Weights of a small mixture-of-experts language model, trained from scratch on English Wikipedia: a softmax router.
Below are experts of layer 4 (counted from 0) of a mixture-of-experts language model. Rows are named router (the router's row for the expert), down (a neuron's output weights, with its number) and show model dimensions 0-127. Each number is 128 + 24 x the weight over its row's rms, rounded and kept within 0 to 255.
After each expert's rows: "comes before" lists some tokens at least twice as common just after its tokens as in all text. This comes from a sample of Wikipedia text that the model never trained on. Tokens count by the router's weight.

# expert 77
router [167  95  96 112  93 164 151 111 156 144 139 125 118 179 145 153 161 119 154 104 184 142 165 121 173  99 103 144  87  89 108 134 149 114 107 189 131 103  87 112 147 133 156  95 142 112 113 143 118 144 119 131 115 136 136 134 106 186 151 133  90 110 139 145 122 142 117 137 126 112 144 129 131 121 102 122 158 154 167 184 135 103 117 118 101 115 114 134 139 139 160 132 146 145 180 129 129 130 179 144 125 138 114 122 140 153 135 137 106 119 158 131 112 133  86 102 144 119 121 119  67 132 109 112 114 120 137  95]
down0 [121 103 151 100 113 132 162 148 158 130 120 143  70 125  88 136 119 152 103 100 139 119 130 137 168 148 158 139 157 126 167 134 133  98 138 153 171 109 129 103 131 114 112 140 128 106 137 145  68 128 127 135 147 117 149 156 146 119  99 134 169 112 161 151 167  67 174 136 129 107 110 152  97 133 138 164 132 148 163 155 137 100 125 132 123 150 149  97 107 150 110  93 149  88 151  79 157  96 146 164 134 160 112 119 109 118 140 144 165 138 115 146 141 114 144 120 125  85 130 152 114 114 130 148 122 152  67 142]
down1 [120 174 123 148 114 127 135 162  79 107 136 131 109 109 150 130 162 145 121 133 103 119 168 127 106 160 113 152 143 136 162  82  84 141 157 137 112 130  96 117 143 111 140 128 136 106 115 128 108 134 165  96  74 145 127  96  77 133 137 146  92 102 104 126 130 134 135 160  65 113 120 143 115 149 103 140 122 121 162 134 100 125 133  97 130 156 126 170 127 111 119  94  92 108 126 134  92  97 155  83 126 149 122 101 114 100 134  92 150 106  99 186  63 117 115 140 157 100 103 129 123 127 123 121 122 102 140 117]
comes before: " ", " New", " TKO", " who", " United", " A"

# expert 31
router [136 116 112 117 121 151 161  95 113 146 149 110 120 159 146 160 148 158 156  79 169 109 165 126 139 101 127 108 121 102 128 133 150 148 137 125 132  69 118  82 157 105 160 149 136 105 135 155 124 175 146 139 153 115 150 122 109 150 150 123 119  91 111 168  99 137  88 128 134 112 145 134 121 127  98 156 156 116 152 142 148  88 115 128 150 119  91 119 136 131 130  82 147 106 166 167 113 123 159 133 109 161 128 110 129 133 169 157 127  93 144 169 159 141 130 157 152 102 144 116  90 117  91 106  66 100 128 130]
down0 [159 121 160 135 158 145 161 146 127 128 115 132 139  85 124 131  91  87 120 128 118 131 121 126 121 111 112 116 126 129  92  98 104 150 173 134 115  97 143 124 123 129  96 114 161 132  97 141 154 119 137 137  99 134 123 110 127  68  92 123  99 159 171 138 161 104 181 124 100 140  87 129 137 129 162 120 145 148 124 133 160  96 123 170 102 154 133 109 139 113 131 140 125 143 123 157  94 121 131 149 143 106  96 151 114 128 148  85 155 108 140 156  63 120 113  89 151  71 147 143 177 141  98 142 160 128 158  93]
down1 [ 92 106 158 140 128 102 132 169 159 110  97 166 171 118 146  90 134 152 113 184 116 102 132 145 140 138 141 157 106 103  96 145 201  99 143  95 125  71 103 158 121 103 117 143 127 141 154 135 135 107 137 127 145 132 130 180 107  74  94 130  92 157 107 109 127 128 126 103 144 126 129  89 109  81 137 129 123 116  84 155 147 139 116 125 137 108 114 123 133 110 100 150 129 117  94 123 130 139 105  81 127 100 104 140 165 130 161 154 115  96 129 131  98 122 101 128 107 130 142 146 156 140 111 138 155 154 127  99]
comes before: ",", "s", ".", " of", " and", " in"

# expert 25
router [159 126 111  93 103 127 155 123 120 146 182 137  91 131 150 179 148 134 146 133 160 138 160 126 150 108 158 125 120 126 111 143 122  92 112 148 154 138 130 113 159 158 128 125 160 140 103 167  88 164 136 157 127 138 164  84 128 157 144 141  98 119 134 145 125 125 129 155 134 158 167 127 146 127  46 134 135 126 149 174 178 125 117  95 128 109 152 116 136 151 168 116 173  90 125 151 113 145 137 133 115 120 104 115 124 121 129 154 111 142 141 136 131 163 104 114 128  85 115 165 109 166 100 101  91 132 135  91]
down5 [111 118 135 157 163 113  80 129 150 114 113 180 165 141 121  63 155 128 110 137  98 113 122 179 118 146 112 118 146 134 158 104 163 183 140 105 131 104 117  95 110 127 115 131 174 158 168 118 112 161 151 112 152 128 152 123 122  77 104 148 164 145  86 121 155 124 133 137 147 154 124 186 138 152 164 121 183 134 111 125 139 120  93  87 183 139 122 126 129 143 129 120 115 144  88 145 154 100 134  89 112 120 149 129 115 141 128 151 131 136 137 131 149 144 156 141 104 100 132 110 139 143 127 100 132 148 124 137]
down6 [110 145 104 172 121 108 156 126 129 111 100 163 143 154 133 124 123 158 141 151  89  99 120 179 117 156 150 111 143 116 125 143  97 138 163 110  70 150 153 137 134 124 110 130 108 144 127 142 117 132 108 152 104 129 111 128 154 120 125  87 126 131 196  80 130 123 144 116 101 125 149 131 121 116 102 141  74 105 104 105 175 120 125 160  95  86 122  97 121 107 102 133 105 150 143  89 173 140 141 163 127  96 155 145 120  84 139  80 130 135 136 141  60 104 116 125 122 129 160 152 107 130 145 146 135 146 110 129]
comes before: "1", "2", "3", "4", "5", "6"

# expert 105
router [165 115 100  98 120 168 172  94 102 156 128  99 129 143 136 156 159 105 150 122 149 126 127 133 114 114 120  71 114 113 109 154 154 102  97 173 141 114  84 103 131 116 173  86 142  91 126 153  94 132 138 131 125 135 123 151 104 165 155 151  82 120 122 156 131 115  85 132 122 104 127 147 131 153  76 147 150 172 142 146 142 115 107 102 115 140 116 123 117 132 125 111 133 115 166 160  76 103 125 140 122 117  98  96 180 139 168 159 175 162 167 129 125 142 109 114 121 104 141 123 127 144 141 116 122 108 118 123]
down0 [138  70 124 131 136 137 124 147 131 117 107 157 148 159 129 103 105 135 119  98 114 135 150 114 123 114 136 141 135 111 132 113 138 175 113 137  98 130 103 166 161 153 134 141 151 118 122 165  92 165 119 109 114 156 168 137 149 154 149 141 148 123 173 174  97 137 100 144 166 147  79 156 118 118  76 121 146 136  83 144 158 114 132 140 146 113 136 127 122 111 144 117 112 166 112 118  71 176 158  92 151 153 113 121 129 148  94 163 153 149  77 120  90 111 158 137 122 155 161 123  94 149 135  99 136 132 157 140]
down1 [144 114 138 150 173 126  87 156 150 127 100 124 118 110  98 148 140 119 120 106 144 114  56 165  94 133 127 112 103 160 132 113 115 125 122 103 124 118 125 129 152 125 122 137 105  99 111 147 120 130 108 106 101  82 162 115 131 144 160  96 129 129 135 114 119  64 129 145 125  89 114 131 111 123 104 132 123 129 122 125 150 115 120 155 129 139 139 153 146 114  85 147 119 149 112 104 109 134 128 152 153 102 112 143 123 147 114 153 172  99 108 143 130 182 120 174  97 106 158 123 191  94 150 106  73  70 166 147]
comes before: " |", "s", ":", " of", ";", "ing"

# expert 102
router [121 138 147 113 126 142 157 125  56 146 161 130  96 169 134 153 137 134 140 112 170 150 170 120 141 112  96 158 150 111 119 155 131  91 118 145 174  99 117 118 123  97 129 171 158 131  87 123 150 148 172 117 146 168 159 144 115 163 169 113 147 118 179 126 120 110 133 149 175 158 142 134 107  96 133 146 129 133 141 147 141 121 162 118  89  53 141 129 153 150 118 119 116 118 132 135 105 121 158 144  91 161 142 135 128 143 162 122 111 118 136 105 185 144 137 135 132 126 155 154 140 129 139 106 111 140 115 103]
down0 [156  71 168 109 125 138 141 159 140  81 100 180 144 168 106 154  79 114 146 141  98 139 133  78 152 123 126  79 149 128 104 146 101 131 149 112 149 129 130 130 118 128 159 132  91 137 137 140 145 107 123 143 119 121 173 133 142 106 144 128 125 140 140 147 139 127 132 106  83 152 121 107 119 157 136 121 141 119 103  87 157 128 172 145 121 111 165 119 135 166 139 140 111 162 147 121 140  83 153 115 147 148 109  77 121 135 152  92 149 131 128 146 138  73 140  77 131 122 154 114 133 163 108 141 152 166 144  93]
down1 [142 134 115 100 158 172 118 151 118 149 122 130 123 132 137 125 114 146 187 102 111  90 134 105 112 158  98 145 148 160 152 161 142 198 136 137 102 195 122 112 122 119 152 132 114 131 116 148 126 120 100 122 133 116  96  85 131  86 167 146 114 107 136 119 156 112 110 138 121 155 132 118 103 167  82 113 126  94 107  77 151 135 136 151  88  71 121 101 136 153 130 158 114 174 117 125 145  81 126 130 128 145 141 133 162 133 135 144 143 153 149 133 141  94 137 126 124  97 105 145 121  94  85 103  98 124 125 138]
comes before: "s", ",", "tic", " (", "ed", "y"

# expert 29
router [146  78  99  98 137 167 139 103 127 141 122 131 123 163 144 170 145 161 144 104 137 145 165 115 136 108 137  99 137 112 117 157 128 110  83 117 177  91 121 105 154 111 140 120 128 131 115 155  87 147 112 175 177 182 152  95 116 165 123 167  69  85 125 144 122 104 103 162 177 118 120 118 131 149  98 126 160 154 141 138 153 112 122  98 111 151 139 123 170 133 164 121 126 117 145 140  89 130 153 158 130 120 129 126 170 138 133 159 131 148 131 135 156 152  90 103 138 139 136 160 116 128 116 109 101 139 117 125]
down5 [146 110 124 125 145 135 103 133 170 120 162 159 129 120 138  94 148 116  98 161 153  84 121 124 116 120 106 128  89 164 146 143 124 146 160 142 164 157  99 166 115  93 142 113 102 139 127 107 110 150  84  91 173 103 117 127 106 116 126  78 110 135 102 166 106 158 110 149 124 158 139 151 125 118 131 109  98 100 146 118 118 115 115 142  96 136 125 167 146 109 120 172 155 167 140 104 141 171 130  91 116 107 130 115 112  86 113 129 151 119 137 102  79 132 127 125 123 206 136 125 106 148 150 144 169 150 154 114]
down6 [132 124 140 145 138 115  86 131 119 142 102 181 117 141 115 123 147 142 158 139 136 121 110 141 101 136 162 136 109 148 151 136 104 143  97 159 159 104 131 176  66 128 128 145 124 122 122 113 107 136 174  96 139 115 165 121 138 120 115 117 136 151 138 134 153 119 126 127 124  48 119 127  86  77  99 138 125 155 153 112 123  80 112 136 145 160 147 121 111 128 128 126 148 163  90 109 105 149 149 137  96 130 121 114 131  97 115 133 115  99  72 132 117 107 130  96  90  99 144 157 163 165 143  97 141  60 125 129]
comes before: " the", " a", " his", " their", " her", " an"

# expert 34
router [155 110  74 121 112 126 102 114 104 144 151 117  71 143 139 148 151 107 129 100 144 137 126  87 157 138 116 127 109 109 118 134 153 122  76 133 160 125  77 111 128 117 138 147 166  63 110 125 100 151 133 124 132 167 134 112 114 160 159 143 130 128 132 149 123 114 102 143 177 106 137 144 142 144 125 160 141 149 132 170 129 134 141 125 115  90 112  89 108 166 114 103 176  98 143 149 100 147 108 131  72 138 125 116 136 149 163 158 176 137 116 149 181 158 109 123 142 107 147 123 108 117 118 112 116 155 163 106]
down0 [ 79 160 170 181 110 131 119  99 122 132  82 124 163 137 100 141 111 132 126 152 132 111 155 118 129 113 159  91 106 145 136 119 105 129 120 121 157 142 153 114 102 160 128 139  96 109 176 133 105 155 102 178 143  89 162 129 128 105 123  84 108 142 124  84 171 127  91 141 134  99 142 147 112 129 108 128  95 146 132 105 144 177 133 159 127 137 117 134 138  67 149 101 124 121 111 110 141 146 141 135 117 102 128 136  77 117  88 117  80 106 133 111 115  94 123 140 129 139 136 167 127 153 161 140 160 144  83 129]
down1 [200 145 152 125 100 131 157 110 131 114  72 142 133 138 104 156 129 141  94  86 114 111 106 171 132 100  96 102 144 131 148 128 136 136 121 106 182  88 133 142 160 124 120 140 180 106 115 113 163 112 126 144 162  48 127 154 111 134  95 115 172 164 141 144 129  97 105 131 122 155 108 120 141 138 150 161 105  94 131 118 134 113 122 155 137 151 136  84 108 120 134 114 118 116 115  86 131 101 117 126 108 129 137  97 124 145 131 111 100 127 132 117 168 131 145 152 152  99 132 147 138 132  98 147 160 164 135  88]
comes before: ",", ".", " and", " of", " in", " to"

# expert 91
router [140 100 117 121 119 178 140 117 108 139 145 132  70 122 154 138 132 144 165 130 116 143 174 115 129 102 101 118 109  94  98 140 134 102  92 199 145 119  78 133 147 132 143  93 140 115 123 142 128 155 107 135 109 149 151 133  95 152 155 111  73  96 124 127 111  85 111 152 129 110 108 126 119 115  77 130 160 174 128 158 138 122 141 131 111 131 129 107 155 125 173 124 170  97 131 132  78 148 153 142 132 123  99 108 159 157 134 157 119 121 144 137 121 145 104 104 140 111 153 168  77 132 132 130  91 158 115 121]
down0 [ 99 156 120 136 152 114 135 129 134 122 157 137 161 134 128  93  96 155 115  94 104 111 110 150 106 141 137 116 144 128 142 150 153 110 124  47 102 136 131 128  86 157 110 153 130 109 135 189 135  94 147 117 174 139 155 139 104 179 161 131 148 104 162 123 141  83 122 142 164 137 135 120 154 126 153 122 124 122 105  80 149 153  96 104 137 130 110 110 108  95 102 129  89 130 133 127 124 118 107 172 125 133 138 169 170  82 136 130 122 102  93 163 154 119 128 113 126  85 126 131 146 154 108  88 123 125  93 115]
down1 [119 160 105 129  86  98 140 173  87 152 106 137 124  86 125 126 118 108 121 136 122 151 147  88 147 143 137 178 140 136 102 150  84 118 150 132 114  98 113 122 164 124 105 148 117 129 142 145  97 161 100 172 130 135 144 136 131 168 122 143 149 159 157 121 154 111 112  88 124 148 114 121 123 136  74 172 118  84 113 115 143 147 162 166  81 111 104 108 119 122 138 117 119  90 125 119 155 146  96 135  97 155 167 119  91 106 156  98 133 140  99 144 112 158 132 133 142  74 129 177 132 137 122 134 164 120  92 133]
comes before: " ", " the", " a", " born", " not", " also"

# expert 89
router [155 135 110 102 115 115 145 116 116 162 150 116 111 147 155 127 152 142 157 114 134 141 136 133 168  86 122 140 146 126 110 137 181 106 113 140 134  99 129 112 150  89 120 123 141 115 101 137  93 141 121 188 130 126 156  83 139 157 140 181 116 100 127 157 127 120 138 125 118 105 179 144 158 204  56 141 132 144  98 138 115 129  95 131 104 124 136 156 147 190 146  92 135  94 142 139 118 137 138 162 146 136 125 131 153 118 154 138 119 145 164 137 139 140  93  88 128 108 122 134 100 147  82 134  96 130 129 130]
down5 [144 109  78 112 121 115 123 141 164 174 135 119 102 170 103 115 106 106 134 148 135 151 122 132 108 121 123 137  93 125  87  88  91  66 165 138  91 178 101 164 147 109 100 141 136 157 139 128 147  95 114 142 134  98 129 135  98 123  92  99 142 131 111 113 103 144 113 115 166 158 133 120 125 122  90 150  94 133 108 126 104 122 132 151 115 123 134  91  78 139 149 153 173 125 124 135 163  96  74 100 116 145 144 115 126 110 131  97 123 118 131  82 107  87 133 163 136 145 149  94 162 103 115 129 147 112 127 144]
down6 [143 157 118 108 164 141 118  79 100 117 136 144 122 141 100  96 114 146 142 113 181 114 143 162 116  90 147 132 120  70 113 115 132 162 138 175 143 140 139 118  91 123 156 147 161  68 105 130 139 138 110  97  99 185 125 144 103 138 176 139 112  83 138 122 148 133 129 101 143 144 120 135 132 117 134 144 116 114 156 111 160 120  96 114 109 155 106 126 131 105 101 154 137 138 138 117 141 131  99  98  82 129 120 150 131 134 111 148 117 157 128 155 105  90 179 102 135 178  95 132 156 140 162 125 162 117 161 107]
comes before: "1", "2", "3", " the", "4", "6"

# expert 69
router [155 126 115 117 131 146 146 121 143 120 180 144  97 114 149 142 173 124 163  97 149 127 114 102 179 114 146 125 100  80  88 163 113 135  94 140 133 122  97 132 132 126 131  86 173 103 105 123 101 134 188 135 136 136 135 108 121 173 144 123  96 114 149 138 130  73 155 143 130 105 183 152 156 135 108 133 145 137 132 139 129 159 139 107 126  87 102 119 159 143 105 117 151  88 152 150  99 140 147 153 107 135 124 114 134 147 130 137 131 133 102 153 160 174 110 138 174 124 147 123  97 136 112 105 135 171 180 130]
down0 [106 170 102 107 116 111 175 147 136 140 123 117 107  74 154  81 128 133 126 171 111 103 112 128 110 136 106 175 118  88  92  94 163 137 166 122 113 159 138 143 147 119 104 156 134 161 133 151 159 155 132 168 161 138 118 129 139 123 138  98 162  93  94 129 141 147 116 156  99 109 150 115 143 117 147 129 100 146 117 110 158 133 140 144 150  74 139 127 115  93  93 154 119 128 180 126  85 127 126 135 124 178 163 110 129  88 128 130 119  92 164 127 130 150 159 131 136 102 123 128 105 138 126 103 143 145 122  76]
down1 [108 125 124 158  81 145 109 146 144 132 128 130 155  88 147  63 138  92 143 145 104 135 159 109 152 133 125 103 102 116 161 157 121 175 106  95 118 171 165 123 119 163  97 136 143 106 122 126 133 126 120 117 185 169 128  97 112 136  67 143  62 163 137 132 137  98 169 118 133 107 129 112 135 123 140 102  99  81 112 140  99 118 113 110 107 143 109 129 146 135  80 160 118 172 154 105 119 108 113 127 113 100 159  99 168 118 147 151 121 114 122 126 122 127  88 113 111 124 134 131 127 144 105 122 105 129 106 138]
comes before: ",", ".", " and", " of", " (", " are"

# expert 12
router [126 134 103  90  98 173 166 118  80 145 162 133 138 112 110 128 133 176 145  98 129 167 152 125 159 123 136  88 141 124 141 193 136  99 106 134 120 133 118 120 120 137 120  84 119 135 105 136 103 137 171 121 164 153 145  98  95 168 140 146 144 105 155 157 117  98 104 135 149 156 177 159 124 174 110 159 133  99 117 124 144 133  94  99 130 131 146 139 168 154 144 127 158  87 139 131 105 142 140 156 112 103  94 115 154 159 120 118  76 105 120 124 158 156 109 120 138 107 143 110 122 151  93 125 124 140 167 125]
down0 [129 122 101 153 143 169 108 118 120 109 120 148 151 138 152 123 109 139 150 207  90 115 134 131 141 110 125 162 115 109 104 134 132 167 123 142 118 159 157  91 164 143 143 149 152 131 172 114 183  95 159 130 108 137 114 146 105 119 137 122 168 133 127  95 102 139 161 162 126 103 119  67  98 110 149 141 112 160 145 124  92  87 122 105 161 150 119 130 102 112 106 117 129 122  94 146 157 103 126 107 126 172  98 116 122 128 121 146  87 111 141 111 106 191 135 125 136 144 111 148 107 106 128  89 136 112  88 130]
down1 [104 118 163 128  94 134 126 114 151 178  97 118  89 119 146 129 120 151 138 157 138 103 114  65 142 126 122 144 103  96 167  75 113 157 140 149  93 117 114 110 136  83 132 104 144 123  99  83 146 142 101  77  82 150 131 119 122 116 133  91 146 115 137 124 117 148 137 157 131 107 121 134 119 163 153 135 159 132 125 159 129 106 125 122 127 118  94 157  77 103 130 145 145 109 121 119 114 156 159 106 138 127 100 114 121 173 178  98 119 117 124 123  79  88 113 139 162 156  82 126 138 133 109 106 126  96 110  95]
comes before: "1", "2", "do", "ten", "age", "k"

# expert 15
router [121 118 112 123 105 145 133 123 121 156 161 134 131 159 139 129 142 168 144 109 145 141 165 127 158  90 151 137 134 127 131 137 148 112 108 154 150 131  94  97 135 132 158  96 135 111 111 167 137 159 141 153 133 137 146  97 130 131 172 166 125 123 144 122 124  80 109 148 139 102 199 136 129 134  85 129 146 166 124 168 151 149 140  99  78 135 134 105 164 145 157  93 156 113 172 137 112 150 171 127  89 183  96 108 142 144 138 143  91 121 152  98 143 145 115 117 145 119 126 137  90 176 123 116  73 128 147 138]
down0 [157 134 137  70 131 127  88  67 139 139 110  97  86  77 113 128 186 133 141 101 125 158 116  92 106 136  99 146 115 132 113 117 129 154 126 131 135 147 131 136 115 126 122 120 138 153  83 128 112 114 124 166 116 120 123 121 128 127  85 149 199 131 130 143 192 152 121 172 117 134 131 146 154 147 137 155 118 150 162 147 176 140  91 129 131 123 105 117 124 169 111 111 126 133 152 128 175 151 130 133 138 137  91 109 143 143 125 103  97 105 127 127 125 144 142 174 114  93  97 117 158 125 116 126 126  83 132  91]
down1 [151 121 145 149 137 114 123 121 129 143 130 152  90 119 180 100 101 134 122 124 147 112 158 127 149 102 142 126 117 133  76 116 132 126 182  98 122 104 105 177 118 158 111 155 123 121 150 161 139 132 135 158  84 146 138 133 148 136 146 115 179 143 172 120 152 125 145 118  96 101 128 112 192 148 148 124 142 127  98 151 149 129 166 105 134 122  82 121  81 150  65 124 133  90 123 137 136 134 118 154 108 119  99 126 119 118 119  93 111 100 119 126 167 126 146 155 131 138 105  52 116 119 103 145 133  96 153 135]
comes before: " and", " which", " the", " but", " he", " including"

# expert 85
router [163 126 103 114 111 166 136 104 105 155 137 160 139 115 129 157 133 149 136  94 160 103 146 118 144 125 149 122 118 123 127 129 140 137 106 141 141  82 126  89 127 125 135 102 139 120 147 163 120 167 130 167 121 120 154  75 132 144 146 155 115 113 153 178 104 130  98 118 152 140 152 124  98 149 104 166 137 159 158 167 137  75  83 122 116  96 140 140 149 125 179 100 167  62 137 149 132 138 141 131 123 141 102 102 149 152 145 172 120 162 152 142 120 128  89 100 149  94 183 123 118 132 113 144  90 119 134 126]
down0 [134 128 132 184 118 193 130 126  96 122 150  96 100 139 166 162  94 125  99 178 109 130 122 122 113 122 179 105 141 130 131 120 168 134 104 108 148 152 112 103 106 119 170 118 175 140  88 131 133 109 166 103  96 126 106 110 107 126 124 174 112 159 106  99 107 136 162 106 149  91 111 105 143 153 134 120 104 129 134 153 144 153 112 140 129 127 143 134  88 115  98 107 127 142 127 162 101 106 142 158 128 139 111 119 129 148 116 139 140 128 121 112 119  73 165 142 126  90  81 125 110  82 123 128 113  71 138 127]
down1 [141  89 120 126 126 116 130 120 148 115 125 122 110 139 123 166 109  97 155  88 124 142 107 115 122 128  89 149 111 178 113  71  71 125 110 133  99 117 160 152 114 136 125 123 100  83 134 133 104 128 125  94 108 144 140  94 133  83 141 122 127 146 118 117 150 119 148 136  87 111 140 160  89 124 115 141  67 153 146 125 132 135 161 134 106 101  68 117 155 136 110 145 101 181 119  98 111 150 125 126 133 169 107 176 140  91 111  96 173 178 131 126 125 128 121 154 178 131 133 130 120 124 114 147 154 132 149 112]
comes before: "1", "2", "3", "4", "†", "eastern"

# expert 54
router [145 114 112 119 101 151 133 102 140 136 145 171 124 175 162 136 156 137 158 105 134 118 164 141 129 131 143 141  99 122 115 144 118 113  77 175 136 114 129 104 144 119 172  63 101 100 109 141 117 140 107 105 164 144 138 125 135 186 185 182 117 121 162 138  85 116 127 156 177 107 147 147 126 111  98 123 150 145  97 149 139 104 132  92 126  87 101 121 162 129 151 115 129 107 147 152  95 125 115 155 128 161 119 141 129 147 155 155 142 145 166 129 114 133 138 112 129 116 135 156  91 134  94 132  88 144 136 105]
down0 [101 143 123 132 108 129  94 153 125 111 146 120  87  99 170 111 172 145 124 104 125 152  71 129 138 164 106 128 145 148 151 110 150 151  85 124 100 146 160  97 110 158 117 120 145 133 112 143  86 136  93 145 123  78 113  84 144 147  91 140 100 136 114 141 135 103 141 113 166 129 165 155 110 133 144 144 155 154 160 105 158 120 112 119 132 103 127 125  97 135 107 122 149 115 101 115 117 134 111 145 147 137 119 177 112 101 176 138 170 136 132 145  94 141 131 120 115  78 170 128 139 112  88 155 161 109  75 149]
down1 [157  93 135 140 156 121 158 155 110 146 141 126 145 152 115 122 131 145 135 141 106 132 139 147 106 136 147 140 158 129 132  98  97 104 164 129 119 107 177 138 113 128 132 165 143 158 120 141 128 147 158 168 115 136 110 115 181  91 120  72 113 138 132 170 113 103 172 117 152 156 140 141 133 109 114 169  91  99 155 172 157 133  83 123 124 168 103 125 123 146 165 141 203 131 120 137 112  98 111 130 139  95 152 141 143  92 123 155 112 136 182 113 136 101  85 134 115 112 141 160 162 142 125  98 125 148 126 129]
comes before: "\n", " ", " the", " been", " List", " A"

# expert 42
router [106 136 126 111 134 138 163  84 100 123 114 123 125 141 139 125 138 155 137 122 133  93 122 119 124 119 117 133 104 126 108 132 162 108 134 144 116  91 119  91 133 105 171 129 123  88 133 154 119 147 146 150 100 172 136  91 154 144 129 173  97 139 130 133 109 126 101 112 145 158 145 183 125 169  88 161 146 166 142 159 131 110 116 108  93 114 123 119 168 162 148 110 175 109 113 131  69 113 128 151 110 159  69 135 146 152 128 186 154 117 155 140 125 145 117 129 156  86 147 161  96 153 154 104 114 152 155 118]
down0 [145 110 102 142 162 102 144 146 153 119 131  83 113  86 134 134 122 127 131 158 129 144 116 115 154 110 140 135 139 117 130 118 151 125 146  95 157 131 136 151  54 105 111 129 105 148 133 115 134 120 108 142 166 173 100 102 155  76 152 126 150 112 112 127 104  91 163 133 119  90 140 129 141 110 176 113 106 118 125 124 140 128 154  95  88 140 115  74 156 106 101 159  91 147 160 103 156 113 126 126 123  63 132 117 122 130  87 158 102 133  90 106 139 158 122 129  87  91 176 100 118 103 119 140 128 137 111 119]
down1 [122 130  90 124 146 148 125 122 147 124 102 157 131 110 138 142 136 102 113 157 147 123 145 120 111 122 122 140 139 125 153  98 104 166 143 128  90 100 136  91  92 114 130 122 101  86 131 136 128  86 134  90  77  98 125 113 160 131  87 124 109 133 109 131 122 160 131 131 104 107 119 133 117  83 121 112 137  89 130  93 176 126 121 144 114 135  96 145 109 132  65 116 120 137 174 105 125 140 104 103 106  98 167 189  76 135 153 163 137 162  95 140 153 145 136 164 131 153 167 100  90 144 116 126 143  99 168 118]
comes before: " of", ":", " for", " by", " to", " member"

# expert 44
router [152 119 136 112 110 161 154  98 138 146 154 170 127 133 131 166 133 161 166 107 138 179 114 124 136 119 177 108 138 118 124 122 158 115 119 144 101 123 113 110 139 135 156 103 134 109 132 112 120 131 119 189 136 122 133  98 115 126 129 178 120  87 153 173 103 126 118 129 126 101 159 174 122 162 106 163 144 139 136 150 135 132  88  96 110 125 123  96 148 151 139 127 164 125 146 157  95 154 165 150 121 120 121  87 149 203 118 144 148 121 161 135 135 129 116 114 174  81 162 138 111 146 127  90  94 151 143 125]
down0 [111 105 145  98 167 132  89 209 140 118 106 112 143 133 120 128 124 115 113 137 102 142 146 133 164 111 161 171 124 142 103 121 138 148 107 106 112 140 145 147 125 143 124 119 122 159 152 109 126 145 136 121 144 136  66 120 158 135 135  77  77 114 178 103  93 128 113 128 129 149 116 154 102 134 136 118  83 113 143 124 102 102 103 139 137 144 152 157 158 129 151 109 105 119 155 124 113 141  64 132 117 124 167 134 144 114 148 135 106 144 132  61 167 138 128 149 113 152 153 103 134 143 118 132 129 180 171 122]
down1 [151 146 117 127 123 121 127 114 120 105  94 187  98 101 178 169 153 153 118 111 128 100 130 111 124 109 124 172 149 115 136 178 117 116 141 137 135 165 114  99 142 108  65 119 147 149 120  96 153 165 117 117 132 100 115 138 166  66 183 136 105 132  61 121 131 121 142 164  97 130 121 132  62 123 156 110  90 127 159 134 124 139 117 139 105 128 130 138 131 126 133 145 122 112 148 134 152 126 142 103 125 159 118 119 109 149 146 105 132 122 128 133 133  99 162  87 114 118 128 102 123 105 171 113 135 120  81 151]
comes before: "==", "===", "The", "=", "In", "A"

# expert 87
router [142  78  96 114 123 120 159 111  90 168 115 121 143 126 163 178 119 152 136 116 146 165 151 132 145 112 124 105 108 122 109 148 159 101  94 171 170  85 124 130 112  89 133 150 155  57  74 149 122 158 154 114 124 153 146 137  88 147 162 121 142 129 171 137 132  94 117 118 145 105 120 125 121 125 109 126 134 126 154 148 161 111 117  96  80  67  90 111 135 137 133 110  94 116 159 151 126 133 132 125 101 165 137 122 140 117 158 157 133 129 113 105 167 137 121 127 122 115 117 157 108 131 139 126 127 136 163  97]
down0 [131 107 143 116  98  92 129 162 100 151 130 176 111 166 143 153 108 110 146 121 122 143 101 112 132 141 148 106  98 177 127 138 116 198 103  94  96 154 170 127 129 148 114 133 125 130 165 105 136 163 125 121 106 164 138 126 127  78 167 137 133 150 143 115 106  98 148 122  84  95 145 198  82 110 129 149 110 163 115 130 142 133 143 145 157 111 126 125 132 138 162 119  99 148 140  81 177 167 140 140 127 132 133 121 103 119 140 107  87 128 109 165  93 147 127 139 110 128 131 137 111  91 132 115 151 140 142 108]
down1 [121 141 126 158 118 126 117 129 125 157 118 157 147  92 163 172  71 115 142 109 103 115 180  94 104 141 121 144 181 202 125 149 144 135 137 131 133 195  95 126  88 117 140 119 153 123 125  94 128 114 113 120 144 128 129 147  93 112 138 107 124 145 150 128 135 152 133  87 143 149 147 132  96 130 120 111 105 136 174 124 105 105 148 165 114 145  89 169 119 127 125 129 157 146 161 129 125 151 140 121 117 154 133 107 126 124 100 151 134 140  93 131 103 120 124 126 142 143 125 155  84  77  73 127 168 115 102 160]
comes before: ",", " and", " of", "ation", "ed", "y"